{"lr_router": 0.000415, "vocab_size": 8192, "learning_rate": 0.000696}
Below are experts of layer 6 (counted from 0) of a mixture-of-experts language model. Rows are named router (the router's row for the expert), gate (a neuron's input weights, with its number), up (a neuron's input weights, with its number) and show model dimensions 112-223. Each number is 500 + 50 x the weight over its row's rms, rounded and kept within 0 to 999. Numbers have three digits each.
Before each expert's rows: "comes after" lists some tokens at least twice as common just before its tokens as in all text. This comes from a sample of Wikipedia text that the model never trained on. Tokens count by the router's weight.

# expert 88
comes after: " the", ".", " The", "The", "\"", "  "
router:428480486580517569552445544535438543415499545484519540547456542493564515512465566548473474400492500479497547557585460452557443579454418579393487569533454526571476459553530417403557455555502526575451524550538544465407553408576557528467569534584473531546420512558467504514538456525458597442530468525512469442520489474420437420508533566562
gate0:473408530536501461542461499524441525473510513434549621451480482435504490460537543511565514403526560463331515550529546518560558495436500526537547567576529519572503466511522566504523481536476488519517496576566519557446576493526520569453541513514381534557463560544423532463603558510444607514493454544446477531504499536548540483467503547462
up0:527475410445450439504527428459516520484511473483524541492530476507422413442559526522491576446571611550376436446521517528443515435474522525497537515557509554528536554489533567547428501464557456602539441487436466546465465535482432456525484493475452434559489537504486433386470507506519559568428544422518554505589548515497541487397483578495
gate1:542503531483567497455454479558466435533510538432547527607483385507514544537535544489500387493539514444455451543608518521525455550488471467493560475484477456524544507545666457446555563470397461439506511465594459557538568536491525483466528460552487564505416600492498460533480460529411433439518519564516459394449424518510505515459507493538
up1:440436481535470554536469559460482523468557576540501411489483539440554433545401483449616572483478449480488554444399451412551447517485527529480507501528437573461438478468424510514442429579493564560494507578491561438594467465568536552498540508464481484527578519547493549488503580415510531579525468501490463571503447566396443516513511487471
gate2:459423530578490466518462478548430526492534531471497515361426473428481432471576518601505546436491449472465510492529538488479528421452457500582516547496542497526627401543531498513533454556472527497414523502470489423493593531500498461585507479473475504523524459540475521518476465405531490465498474540522506401483496502446481525567457498540
up2:502509510552411511512567477494484488560466440527498494510537484480477429501586504599403537469512559575482454476446541544508555458513473508523510482479541555441635522510499520449504452439552505477506445483468436456515440590489444463574450463491499466431567450493563473438439509458585499541434493523560582482553606422476556544464431440468
gate3:512525427430480571444509510552602465462537552458562661495476472366488542577568517539520535501511417516513527531448506546518504529494556519430490498477598464456426457505574428574501594570490483462420547470536525513498585528611517526510490530564467548521503496432473586484537478489492544526591396510499431528560451485589443415430526520440
up3:504575534527578477605500577471450591518545493568418435401504502491482552504465550425518486506421530442497488475566445468522545529562466529513419538473413476552479515462491590431560429461466521583556453532495430527541469450448529512514454501467538513552550538522491440459467484493450483530462559496500542475461524506473525548575482514628
gate4:509474511498485444500497542492525472472511493450527493515504456560404495540466506536547508463407486486510562505564545455556372442408460437485462473577577520483432492495429596461501486480467490613469526493460479573449508394525457473529579555458447529556472608479495572556496520455550495514481527467575478568597414472520430484570560462544
up4:507495445475536411503485472452561487564485542450543516504466518536473521538455434470542496548473547521558500413576493396520418409395452371499459466534570476489416484496422509402495420516465462564466492479422503555408518400501436442533519525459502454565482524393532518555527522513545485506489494487538533615531432486531426464555540487499
gate5:486566519434554484472431605520481565517519518445447474416501472538497498557505459504537515392578433490486557518530522547429595588514471461538454418521467525540457491471505552451502463533452521459514541496580503439542484582520568550554479445608511578458362418381522406542530498499434601505502517542488530503572473505480434547433440630458
up5:561460563476413561591500494516472545525550434508498559510463543517570534509588465462503473550458537450541442582484477475582520456541590488451504562493484435532506482590524475469499540548464426544415433559503567553464453490498520456488549528539397585546568514510388551599516507473569440508554440481414461502458516611587465498564527407530
gate6:465469523426545517602458547464465453437472552389517634459394514401503510486513426520498477430499519499446457563450543495518478476479493489567413499538511407436529475530515541577587445449457524448493494503545431436461530505450569516502455470490563520549455503454449529520436472515487552434510533501451473566467417495493401456482497494454
up6:545534456470527429563578516471504413549394524522505517492461511498512475447524445546410524484529555589509455452421588575443463484466473466565418448521541478404530534457429522545497467406557488421516473483451395459437489582424469459527421509480540389490433468455530455479435466536463516441456551462507522529574536468475526497407499541363
gate7:477413488558536420559504546439541518520482452422352543453475566495544482426449583483539531436544487502436539546435559456500634492450538506526456537463349588507454458547526501549529556491492525505403529501505604430425519525516512402469474477502432532560496531584523531564502507454446572515518449471526485477464474427505494474562538475544
up7:526459469498502363599528477453565539543397409499358501509509464563544441513523509558449540479551581529483453563493629548520617463504505453497497533461425624478547523526501584482507550411570502545472501459464516501455472529436403456559402426503481519446496511462484503463422554513496480538479555464501536491509484491507602462522453497559
gate8:521639643561564510513470488520532458468562478502518532596535569533615548401588565531497492489496508518548517513536578486465485413491419465406470501514443435438487407432626470512541520448630552466522566540489507438501581412495576575490529570513543476467545483531557370457543504540500541512515491508445462524523487533533376486552516570494
up8:481413426466493512520449533535531517523521523519468461387471508456443533593421522442498510463597503399449518528486455438527548570510540527622540551492559574580557557600480531478471446553395512598472453469508564503563541503468477484471507507483465554571480558461501596567477553443476501494536463463502468509409439484444541469525497489554
gate9:523499457566534424464502553476452543489537483484409469510505539514512512496480554584483423459452551474536511640535461504485543531503568532474513584504574422531548502529469563618540462495551453475466546514506539466488549542469483508499474618578527433427508512516374437527540528551512589551426427503529543462475570533552497537487528584630
up9:484508525466566579465525448458516545576479554561396484489483485470421417571470464497518541521574528542486468479435534481417557407532523507599528479482527564515404453444495526536479512424536514569556458530482457473488435522473524626569470398519586512506485523412584468480472512525460339438471472532537540400559451448507522366566495491460
gate10:553448518545481479512485502472457507418507503446441537537494542486610430516481480438556440466385534487489510485495507490509459566399496590384530601538452482612518374577538414423474489468473508597509486482571528559435549419499582498495485433540510466456440568562446489478546478484468595444559503468449518451537440533421453483507539473537
up10:516454438503438473490589466445500472484433449545505442618552556542518449523519427491462500554434564594500450435473482580453553467490495513491522481551519571524593483491567445444428518551540452587589512476483431542482445534479473443570509492441539447415546563503430474410481491566584549487461544420530530524608471556394482547415448520451
gate11:577525557504401448523502572437507502524453519450519505534502490488522475428480578529459482530505405569562514558468531506479551513519438586471466445546518489517552488598637588514506542510514516510516493480621567619499500528508482428455502499542456541447404446565502460553500484571461555503506494518447549546532541527515528533488466470620
up11:440506478563504497548497417484477489546485514592384457486483531488463491657469323499520546452556561492490478465500587476527376487527561497414531410521434535484456519516474474398498508541429553505489486562407534358523490452552509564565430306488478485526496448480543581518525532464481375454537420528535429455494461514449472501459567477367
gate12:506442519491470566505456562511444471500537501450443504452470574420521515382556544428514557488414374423458543459512393399461516397502445479450539491464507444536470560502459537498437474544501517576449402574513439483519535530556544598465571523561559517602489624575397560544513483438488463488539481449490498496524494503415417468574543482464
up12:443517458576515545540444518520501552474553508543492488578415457504524529608490458475508434484504491475452512527376601495542518534512534507510517523592392606529472414555546457458540484529464482419577585454505588524548508501483535507524524444474449531417412500414538559556501550510479526472535438565467421464405483598551564443478521527537
gate13:411402499466508444531494535482501519458476449542577516505380499436550512535539508446512442428519512495520531469529487445523371492424495485450478461628565494510411537496471518408537504456504341537549537431525603447392559405472482532592607462521490414555450527542565586416420478558476554525518443476487506514468503483425492534526491546419
up13:519549553522545548548486512510394481426585521393426517518549515479526552464487499527506493507428486505429488582514482474565577571509508465544529590478468492496587474571580492547565500547429609484517531578482492562626482503528557567388520546492442587475538572435469534593547559490486482464492484509459494495542464526534450499552548453601
gate14:478493452478493514551520509474424576435449591467500568425487563426445553604553582463439472485542499448449402561622475461602497444448568533407470617402453416537501522504580533412455474505393484543497498496500534573467435463516514493435519448555421510538508483478503496493510547434529536479558449542537499500498494466401440374451506473630
up14:488429520505560546443475543541530475532540445539497455583500468512565478413396400537539476564450462556473556452440540479406496518565449466598577401594495538509502507468467483495545472510644514425485511497461465463547599534505482498548492449447590512431459488485475515566465478499474463507428519500403504492502469527510583594608473509375
gate15:441498477547499595584496457469544480489472514494564460546535444485484524518502560540478515429555377458455541513516552477467529457469518509564464565562496486583539505526446518579418534499475561489493503568467465434597591480521459557545420498512532517428391437434508489441515477462462470470465429503525430500496526528446469449537491600488
up15:435525451547454561579515496423552480459429496519598472551562453483435454486459575516448555452591359471515520477566584462459511473459480508612522522563543519536532540470453499529447544480519625477506500543438422411561581509492425539533449509491551411467393474505526478419475525414535494493441456472594475514542527513446503386503488562444
gate16:543353455488464538442465552430540417480519440469543558536459549466488575457401470492541476475494457456555500533343532441439492544459507596599516526588481502524482548433556567439465443562488442475421449477532479437529532475507553496479569555440503532454566626509510464489517529514519510474515392506390543507586452502501411478473525568447
up16:512532536485497455496521509572517430453554517380457513519509663500439451470575560495524560457527463518480446499530514545540587424482409516523557480571519464440520539448632516450526436485543496585526484502495539492488400474447488477434493497498437453486492519504505519499582568502551519520505573386543467544601535575481505599523448567493
gate17:528432494475479547492471468587479502465481472457477594558477487517448509465511479503455436429493511501472524539502594523459540515433395516473592488433439500525489523567438564423509495546536485528515424507545512510502494513562517490505579564524459516482405542603433572495497464519479481539515499479495500507541455526565430467506513485537
up17:524365433463422540549486407575552479497455486472467516574528539571434514379599483525421453411575529521516536505454519501445601576519427522495549510465446511498548608525485555502461504611451450585515459525445473499485449569574462482541595595466410539480402568578442466417458451524513566508511525437527488500589467520474474528462532598557
gate18:498433500532437518580511515429498424491483507555466486583459507533551516550437495555416513537509564471504471615399541563514511540534456514518465466535451504462465465550452578537492443538544446506529455531510548494432500530463594511526507493529447572455517502589442446531602486377417582433612435498514546436504426479379415494470555553446
up18:488474554458586475464473567622509516539539528422520583421487525458506520459576517476615432490483467498476525401527488452556522480457534459496529533460537517527512469490536451467503536478481537520470554429475495501519533419531440573518564468525506519568520561490530565521446465587567471570446514508450420617451551606557486583514493436550
gate19:446466490550556586468467589527451508585417497482440476512501511482513483559465584494560523465577544474479505426557434512454539549464475526531630517583499496507537504526535483469479411496462582462509514439542487373551574471513497534558573623500550473484332467492483475487495432563494508464511555426487496518482491484494518504539511554373
up19:491483488497503435513484398455524486412552541478493541519490526496479538441576443510428443536419431536541543519411588462500475434461491447499444474428506519524598416477449505586498574512504452507535522572489572544511442523503495570445478452467480546491581496469462553512491559507494491499573474511486516487487492516538478533432475375535

# expert 55
comes after: "=", ".", "\n\n", ")", " =", "  "
router:466447490596535612531468535467482562503579602491488551500464465409483549568506538475571465495442479470468544538528428407545407514448432504435490508559484441558428469532565445437559520582430557544445496550488555489472485426556534492420517549569491554531482591581453591542554445487472530462610478590477459409460496493466424428547568477574
gate0:496493509496440515627463512493545405495489513546543627495530476451470494622625441529440494524436370480408500516523492443430481423409609456448467449503517467550515456522502495509518556483540440530498423574567431612521494515592557534469554562444463551614455503503402594518565573556442533486519468482541479472506553480579559444491501470491
up0:513500513491529491462529489548464589474472508450483353518471573531565485491381592486572514454545608537578493558467508547557535549516432526566536635474505498520505484396486539467485414535509530486501549442450571429467582457376471494491500409511493486466506548547544523463517455468569465554415558540419496502505517515426416564500531596565
gate1:505567552486436480514436440506482450513528512450481484479503505452499468479463542573471522424448393500477468534490490417515400559488561520496376531467495447499530450528580524531497466517467582530447552618521546480468474404471504595509547550529499544691559508575479527462636475457476508396509430535443550487540523513435482518463577504584
up1:455459447512602533506495563505512494458477546498568524586443571470587588452458512470634435495455601422535607465524521619495560451479420474474580477531408576581416462499502487446516489558492526483474562429540449583585588488578508464445569562484474471458409482494481456528421553455517579576495533519521428492418437456527549546573465548464
gate2:542463542492527462497453539471542499468505513374494494525491446504500500452516503441485450487485465490465441412477480539562454529527536547437440398421453556514449490475642521469526486514549526542453523456453521415570491545518533545387528581415394525550420460482506504512461533433444497504537472502453502450538474489504518529530486556534
up2:495591470478559407460541544471554511455488543450538557556470506518446472546522501438558496521504418581467518353541493568479516474493435407479562423551497487534468548406513445434435499510622508509509580415429424482566420482474488443572510483428449368523575488464444431523463467514582485474509516523545578614497497533517425584501470508460
gate3:467487537514537506527441495478427473512458569454472585454427434498494487453475517572473553473535527475446584449482510510543417498437544417411467539458537518485516524489465467527484428496515509510517495552450574518517528471607515491527533434520522500549498503505428596525543450480433532477485472582483587405481454480481490479590522489499
up3:451471434544584529609510507526520560431443503513489382546500576489532557472564485480602475513530517463560490488451499444565560512542520578524525525516431518554423375521564468449559561495542519569453518493533439431500519485475574555440517599511559465486505477443596496394438522498524419520527497441452363518419503552465479540496512550546
gate4:581345510556417551457510477528418412511416466486578486599517476515467480472466462486491480530524497492563512464554477495514516535424489539556449514530472535546541483591476510453547480496499477505523443539553492503567625468511530453414485499526522488523415538618446642478592489465463536460466481609522483498507512512444492464465526478566
up4:606359475556511546434551390497468478598437433510563424541532400502431472497506406498455482608518566541540571483488504468535564527558516533581507412475534575526574513589535568474490554447545431481520419518455447594551518471441448450561445500470452482469491513511489521561514469507550503526483485531545521524516586508491535508466527404518
gate5:501504556530457519479497545494495453430495434502402469553512514539458501464545424508502511515463532503444511553482453409445424494516610425489594504579484486552460515495439435453426433472438587371415592475562546498418605457532498488481401487466530619562496407530384549352612494560521541593552569549521455452525504481582485469485460473517
up5:568530450549539550487478514428400548505508606465501558459504499519535511558423533453465462470440461483426523522509494515464465474535427505430482509521493535562601529612515438621389557396539478483536526465513479551426462538532491382436570528557521442441389541496581473536557466461552512382594524529557520445525538544483530476465506484525
gate6:466550533535483553562461513452496495503525537557514505544487595520533512465458507515520529506475484443430536470552365469573508420493434454447503474553443502507546509495474367533528506465458507459398496522577540520453572519527545498466568581465512505551494616507506537481507438412515522504460448504451446520482448471464480549470542520572
up6:520526522466451428462549524435506523541441446619461516487556516541486473465467565483434585557525513531539531438571350546565543421508450482403488510483446509456575556427431534514485547388510532461399408486568510517437580550508482506471454597434546452510493581597464532440399470418532502476409470524486453497507506440569561544484481419547
gate7:569479546550530507462459463492479612529415469447409523594455518577572522502481568488483482502589418542552546413541491470443434495378524559498531555590480569553499460478457516422537523511490504505421482534497585466525524532498481513459430464634500505580396608517456517497468407548438537545558489534563503473343433487496481460473538472606
up7:561468453489518517430538470427573542515493392555483501509496480541454522574534474533459521579384539500505511456580477521484422507461521556487474513523506573518460530498504521430573542495471492544448424456444486539577422563475457504595485546518526441446457495412503457473456501495530460566503509488587509472451451514454405530414556484567
gate8:450514592539544541522423476465525483462541449480400533464538512531527610597450526474510457565493505497449484514469484429548482490531408386549447472360487518585478483508514534428480439493493491564460433509557491492486506483468520431447449472618489511541460556501533548528483412487452508469524456507477608526486444486505411440510483520439
up8:577550463505571512457507529532586394540529455441617537574544450550436506549522497453487572503534526542452406583570557545513517559499476550509527401432537541532606501557594486518486598554579489478619516418473552389463493543515396494479500536481421458486500463497512464526494416434555508499530503374548555567475488571446440562506470494508
gate9:501519546522506546570469521477514477540532571512442536435441517507496518540498478506591534526497476486452564478473532475526511524498492504480449513478447418444503409551523571482519498490421502580591486490462466486480512453507510472495416487445447495524481500528497541515465460565425492429606429554452435550450577505508363458456596504485
up9:590514557446547454510518539430583505517501568525505466432497444556448429486589502430541533523498541511463483472488540492480539483533414498496544443456511516463521513519399574529476526505502463492587467422495459441455454493550500436572382500369528419453569434475537438465461487576517458450556470454474586589492636493475422494513460504424
gate10:501562562608512584516458542432459617462520530567478574478458504410546516568469492486608460433428455459484516532497457424467472525461463469477422534543564531579489516418562362503432511505463492569415467506495512542456483502516521494440508480463468535509464604544483528486501410486436587520594491501461607449481421527514481447551517475585
up10:416533545489601443588442488612447445474495496430448464540428577489512537392532551558513488475521473478540528504399488518571562423474569502468526545468495488443466431507526527443572465533519545475504497536542478429429595470445556507451517480554531453530392452508548558571519454494409466435432477416465383558460585565525561472469454586502
gate11:439501479526530475483429562607487549487457496463492552579438492502546518443466481539513457443454487504475492540507526471584417505433483540369524548517533427524490502484601537455503436486511530512408486615534536423534508429506578503421518480555465535515474557433486482514498448459505619468494430530478439558524443482514518415546556519626
up11:543509458507522480481549487518498485569405458504562443511452415544405432499561464530490572521523524606436431501485599485519449495566487561411573507465541410485562539554508524516426553463576510524455425571428489533497488488463533440535441531534438455422576473474531576439412441504529621536393485510530530553502478528556546472546534468560
gate12:498515530492499460473451559543586466538532474504521526512383520476496498428461509514615497404462423486440526548530550517508461498428459557470450509529567536497478428505449474468502488552492522553437515533446552478575491519612554488528538423517525512490493603482439601508497473483398477512475469544479440481480481503559454448529600553519
up12:412465517520530598462462489524383563507500516469509517562540516506568516503574507502476418485578540427477508502510552439544554602507585507527513504499394519484455468552527465481486507522488537482530524474505527482452532524444474563373548545512515553497522448525485470554526528495512574495517547488433496561521457578499472570507398537503
gate13:544470482514513444524462479492526532423629540516502484493423505483429530469524552435469510468387367420460475438599486461479462567425455522599469552550490498535473475542464551599382484552437546540519518574484531594481526517559466499485605444525545473521401511519438584543601538448497510433593398516543580517455553543444530496507533484534
up13:419506582533495534548449568572450475490458535446576461505453592529559561526494543592518448447565599432544515532449475485574456543560545569409497470570511496469465472443507487399620461529459471511506528559544522425485551446438560570441446535475526514526556513546502501502446447586464521529463564506502441530429423516498429498404510558549
gate14:556443564576517623577506447393503518479440516470535523499454543445531506432392448455526448509560576496554519462499456511510585451506461478501485408485530378473466524502510561510527505591540532483534500595432490500436490461528524518520502487607546439546499438506519513466461598462522494527595465465557519536393519503467450432490521542584
up14:533455504534546549589570483467481562473441546469536486478461523420459547441427461432553529507501514545550515532519440491470597499541430415456531451508557448450464542575550590519512474565564478489454533529413460485436477415506432485534529418561552390479473506529498478449443503466583465519572489446540554545401554462481487421509472507537
gate15:462433548591463528514475491436500457511493429494566559465484464541446527550373503357520468526553442455535536520554494475439561439529474577525569490486520469523582515487541443457501504538436509516563395467574546541578451583514583511431459560488409501556433529551450569556383552476394477500478531469509424574516464483503468474554605471514
up15:482547481445527439546531546577449509441496559527424463572512550427503473436544470584434489425459511554509461506438520548579449558427502452495442510531476504523425470545484487492473493505495477484392583623440432502410494410484435477509527397510530539486518454463535450524576459452550571488450522520505531410446524475485463478492441584484
gate16:547487472546505558496456441556436495385526586447459467540437528440542491466556467468475533522379400463452552593578452506494489423517455476423543538530507531499455479518528504489489480518452580538514608486490529544462505483674494531488521455498505556449547496527441561493409462471501504556461506569463423531483534602589466471510526474544
up16:588475441446484507431599481452529502511557465538494507494461436525458420548553410465445602550441513552440473547595482546455519459508420449461519486499559560459539555507453523508456570480478463503496540463405486581534454510595408451567456505417477484407559518464433513423445498502588466577435486485575486496521541493527490485523473431491
gate17:520506474478516557517432562492420563463562440467532456613498495519486522489476513403529472446543476455489446576511453501541616579549513580480453542530556517478543488525540485522540541500526553516514577450513597433472531391503565520465539464567460481474465492546455500532508475477487503531691467560484468545431502498405498464498504479598
up17:536521544460408564535507478480543432575594460491554431525563440509569496474476432474455526534562500533482466462465483440455552579570582551579478445539544487518532489526482515492559484478476462627567604481449577455476423480390551487518460415456548497491574505489486466464485475506463488538611604484515579541479486498438495576526519464571
gate18:363499443568547473544453538547491480555522587553515542457497443414565466507434525464486498477506476468455529466447523464520478481547438568496449492589504505491396494481517512427596580591400510478504483560476475537550534440546523584454545434542617546497552557426548507465519460571490418451584433568508500484405524488537464487508517592572
up18:572511542510495556525453525457503445481565510450479520508450542578507595503554513568503460492421525453537504544576508524480500567439466451496518590459482545437514481491510442533502420456535554560450549447532470531469465502489538419550470494419377499478421461495476544552536524442474595518452495436446482439546473556439472473516522429497
gate19:513509506528553566548440515496401463511569497551473470449488482513504531516469534508490457507539541409447476507483482492442557510468501534440523488533461425606533448604456451530473447463488483651484498531514559516511472434488515508477495505499467477499506482544465504557508378456469465557551607527467378483480536552424451552518535523570
up19:439535449525492437447454478505586481463477545439484530600469531513491518473556562478523449394406404519497590546555564463568420530537495463465450554518476521422422492483521509447549462588480597421522537469599501475412532509566459508544510517495516515508497555597521522391475497455483591451458450464458545486482407524478479489514483456520

# expert 48
comes after: "-", " =", ")", " (", "^", " /"
router:477470538580521516502312502597472559477555561482439477527495533480547593475494511492533488416451437389533503571519466463571497490456533501492422549511461495536497429528468466475545458585516480502475539482570534464494568466537560545493561495617561597581419544516384527494607479467469503487592442487436396460449414508448512505504543493536
gate0:487512417477442500470455551475463460493412483436441461513529509533523493425432448533456597445561422536534529572444529504513525457525519583403508592494487511567505553542552503409512498513546393499454511498578518441485489449530527504526523514524515554509474555485398494544460506497511503527532487496547522460516476554472455502544550464606
up0:522518494527469486538386531497473668498564559534537492532438599467560580565523429471496450555469542345482459408545349522467462547426470485505461486499482466521491501456512477529472427471493561467517522468496432504525520510490549522442523484517523427507506461532566516489633508440467457486621495505525490517451441370494484514559513415526
gate1:581442505594536529468414511491487548511481568513534496519513471526490517560518481529471475467480526450474475639483410426562482540450504512433499497518389506648552498516560461514510475568458513413520466539551504521417561550466531542493546400494539550481493492567419514503451386489500515408496506470508470369539563620417442500533463448536
up1:572520564591511539480520466466524438558490590538490482559566462570459523560494562523452449499569487526527471650527416453441436596517512451490627518485446490608562479503550526496476449558480499415554440487495511598410508567479501453566531428467491570497515448506426545479391483534549462430494558418548484484506512524452545515490523428549
gate2:464535476524471505479565440460523523501443509475460533476524519463435412525464513507522513427422475544495537530503381525623400507473523491391462501474519451476460439525419457549521555527510495488435442487483518504414566472470445545487368449486523548545504541498425546500495538427499551490376577532492553423540509519544482546556548482457
up2:498470459492469536511510489453534483555486572444440554490510502415496452525448480568553564475480500500516514540445474414513447433508579592393439580520487468469503454593488435539478468557523494483384450439534507515497487468552477539474433470457532631523499545491444514525454539462520533478440482463515513438527504477471473528568569454499
gate3:476545590509522503515556454493532510503541579527479517545381590444478382494578486522638410476500559501547589383474502506443444516404483386437523554690400414525468439415502546441558503507434467567490475512450539502533495450478511533536488567505583462574486417550485497473509437492479522467470493510511463491632506530569494491449519573483
up3:512561489479550595456534478477513464537535532535498508570475578507525441531530454593560402472531499553509576441447494546490509514419463475468551531612405509482470422463506500429527584572518482570510505599496467547518446427562478489501520491542580417563512513554483494436473441593522483521470529470583495501602513532502524460532519524532
gate4:499498563530601483503498513523531516479486452459534530553526598497524601603510453496502509536473441510501482507426430434394527573467518464647560491487484522430599500505423537486499495579478464421484464549444507559482572538433632468499449479510430480509545496503527520554543506398454510508463369451450513530452423505385540532553580546386
up4:494584524508438479610557531520517456537486423578466553508519560433440536533534581458516659566492408608432488440489480459441504507408470531602499480547377519460584485475459562480456484490552449513489502555479473492518463606476543530531423604530511491509515532603527481483545496558500466538459453425525446509460540520424455435507606483442
gate5:486424517451561523480413479448503611567581511503412440445490556505550423527481491489491585384594456370526541533523409532444506564434505501541497478470550524443550534494475483439522515471498596483478532499512481605461476442532492475478583401603518551563496465512491503541482490409512497398583459498578503542457437370425505541557516426507
up5:439551481540461545569562507599508416475444499528553542506520431511425564481494552491527480620450479655457438429516582485536450491526451518474518434519480459526458468498544506476517497557522422534509514528522494419513458578449528562490416574404465461494486593544506494486495485592509508597438527509501497453548558620516489464436494541484
gate6:383436417554588606538443492531481455495454481519494488430514562511397462416514602516537519455455497518433435567552556536635523475563480505472493526452572533511588467441539527495471436496526543554543459648478383507513506536512499549476559463533581535476425592589422495502495488432517502558470555520431511485522510562359447497561566504540
up6:605543551484437419467450486448500607499525500451445542515487448448597572614482421490491457471468473445491544358450430415454448565447466525507534517579417489505420442514506432523541584506437521482408509457493525472525493433469562474460474501471503481526559426448518487500521514507453570491560436521529458476446471474599517504481434431473
gate7:417461599608515503598423470585510455527509496476605494578505492563488489492561449460485557530466429522549532457495540539476572502550571547556433436437445564430479513501510537549481427517571620559482501523465482526516507510573494542487411562500593511539592597483558492520473470486558411587552426621554529511583500462576541468527427432503
up7:519432467465439494543518503425423427471442496461470608532517539544524477508536562489530448495456487564496543480472552514519632581443530489480541480473493574542530556453477486455450473468495566518605477574468427539524442461453513474476534477425490557437487599432483444418508497483567461461481666536487491439487465518479494522475480521550
gate8:442458545549503500517439464381542499528480410572555591498490449552425537429402449501565482439538443455484487412507531530546470415535503524469413472451601532520385556558458583413574556509518448531505460462424555393430523449537533461441455479572494522530469501563507468478461478466486466504520491495459528539523475445495473435510565539539
up8:527575456517576500523419500468512533561437505489461429487452483492489394531446474511404469568566441467532575503466423497518447487457505608502611587493537484514458474504511427458471562423528520490509546472578488539469400538545553463472444573534468533616488387564445487509450470451454492440548425468465571489491466530554465485406573360516
gate9:508448581512476485527438536549490503513473612512544513483497400528461553614429593507515449489562485506495426525508486465573400475492427492532410519526473535483483590537490467502488595457510578528485436533538568556420491551460510595471450535530446497538435497514442514520568569451484572524506478497501519516413432489574513503520487602468
up9:477497402466544577564526497475480494474535429484477488515452592487498434427579482477503535496518505462500564499552530562445616523524568512470610496448526460531574472498551490501492400555464452425502566501437417481537464492550513424511555457492635522469599536488528478532466469473494410452518498506569456520529548586468496494412618367547
gate10:428531475521516524422446557510475536555509549500508487425428456527499581449462532502529506416569569372519524420482539340601525511549493471495455532434550533496509507548467538424537535474553500493454500433412578471470524473509467444485463458545501482504414506459518457517444566559485538523457458473373507509563555514537505478414508575461
up10:551451549434473487577569498552513523450542413465499524552516541506513444559538502522440456627460438613440477580494503583424365474441478532474546477568448435497395458410540474507476473553507547566489465568552441528465520489481512577533509565487439556478538539601482501472558469461473537501512505545554513452478481474392493500587481441600
gate11:507466516459416496471510489567411507442436527482411560475564475484502652377541415584473461528401488446509407548504514524481540568604532523457332410518586487533478451555415555441513468496544449405521557463555475484512545522465563499455480536582553568477467479502520504428496505531470447559523491483498367531547506492499512498423501498484
up11:533443493423483513396538524467457565467478506469530491500510498503502400504505469504600465473472565521463480606542509476429514514449544437512590456520472505532548438488544505531421480541542471521497400529541546515464563441475517480516570476560440504473536520532461512528496444488490535501444546494592524477457411534485507535494533414554
gate12:484449471559472604517550499474534493481563607481589532516528465469493452515514446468579534556531530530488522437467576518473543455474404475529421425512546575447533496333497574560530520584447528590515481511454526491559519492484479470513459447476614429482489554527557467475480431517520471493560449613455519432473517539415500416523456533497
up12:506489494423573400530505581551525459528583485496596479576453470531582574488547574543461530507481493522559460518435597529569626470496476544549501569514478556511515452569507575501494528509473481506469514520666480605519494537497479529511546613508409502459506502441460462498514558434437482555517467499483407465455499529566491485568464453485
gate13:472466583522530414497470545438568488503507497521553507502482503486534517462488496440623459475311498453527496478486448537597484545392580455481444418432471517595493415544573541532577583419488497550516569482425532514522553480466544508527464536388529454470517440464520482427541444480422521510528499623403461441488412509473549499475553485464
up13:506519404464408556503472523585464504524510443434454535513496506478482458544549481397388527521633529531436516553618528450439552465531420561521486635526516412438521546469446425472511450543527430483538442490478483472484501531551575546493547455600503555512503457520496497567476529442573429534508533460519541509565527537536440471592454606509
gate14:498484497533549561507468557548507538487466505494537452501442408534545449500451542461461436516566467482496510552472593479572507489424510593495493530495491501639534611490575530543481477558582588501513497478544457570416480547519507515490553555661550537478561506488463462497494588483460477484585450503475515471474466451564488521589525454446
up14:425482496461391533494506474475461423473552512512454527517534588451452582474472548539539499464497519482487598466564490432399508535573513452479513464575473467379498412528445442446505540444432447463431495606505545438591471465549493508482375539477510538574446584559524528507541490483536510583449486506500476523433509503362478472391525486534
gate15:499465557479473536529437448471420527521513498573549431386544394500461446576498480445422499535453465532522408542535562529507560474484492484501594523478550498516544580531452502473486603476552554467491534454501461420382538528473545494538531565515354526446635509544500546455483464568480507487556536455485509603606470556467556524385507504442
up15:431459451521518510525595534394493343424501434519449564477496589524454500453486533537498517469552558395481586483483447536526468462483426562460421478511466510478487469464504493491470406458484396503463482526587475561569448534521415585526462407478599499480451493430514430495515609466557455473447488485537536465472536474471422479635501477554
gate16:539488598446571590580529502446452481468498418531540443517426449502473495498472538509579524549582518479391435469517511499535541475524543437448560511571533482494560372528489498529503566427458465558518520558513548526466503468545484535495536476589443529546483465577459490531522479531499469463557460496473538504504518484486421497443568476441
up16:426505491505488424517455479596453486493586531467422553489466555485494471458533501510511509471481507444572559481496452503432479538480421513484490546472470464533405634438542477430526454562514524499447528490490505463501520557580509510492459445436503534509537513516473589469396443442517522483466574544500458517558453492468477496523457595562
gate17:473520513408573454451361484447465489533512455536520403383532440437445499518428501572400514489560481477504460534468521504500536496550494515541515505487534494451537450499538501532533510575497499586532562488529363397502438512580577467527474449563416592551490580568603479498454447400426505477551469479541537612551442447489439497510510532489
up17:430473504566417537552569498602505518449549519423510563581467621534547513503491467443568493462500500456504565573564491495535477528448482445463524558471455536593468510546541534465524499480477528512432537517499572547573585462522429527478555520441489458480511477468379566521531548589580505454441514565482479382502467548495565484525549492517
gate18:470379575541572505527458493623490423468442670445464505461519476435463498482468619509482465435445510456503486546472486487549524512462434541510435465494468473476543460573489487512508500482477457518487502602429446519541575555497516538484481495570506580469407662551470498468556546472528568452476531506555487552438590525437478623554560410549
up18:467414584543523491533566420575502427531457584446479470533540475449449505556483624495469516506510457503507394550460537549553618458392454431540401490481504502442575462571443522508449583537471446503561435584387448531478509616458540491501454538495497458423469621554543502395505520601505511498493560496528521568553603500497554590481499441429
gate19:478470443434513529568517518551429475418536509464535490545512548475525430470493500447493549489456471488491515565521449489630542362462470510476566531484398434504477485470477458483512476483480455538460507575614489481464430477476508490558554599442556512504432432624490483491486516413547464515476466491484522481557539560447478425431472450520
up19:499480476448480529478522448607502480517506517475468519556545493501567431510525523497464513482471505584534485469528570560543588425423481517548540536486410494470485480448381516445517457472531463484491500608557442569445494560463529467549434524557679500502471530557426431473507496457523466549468502514474458479547529570448439503534473488470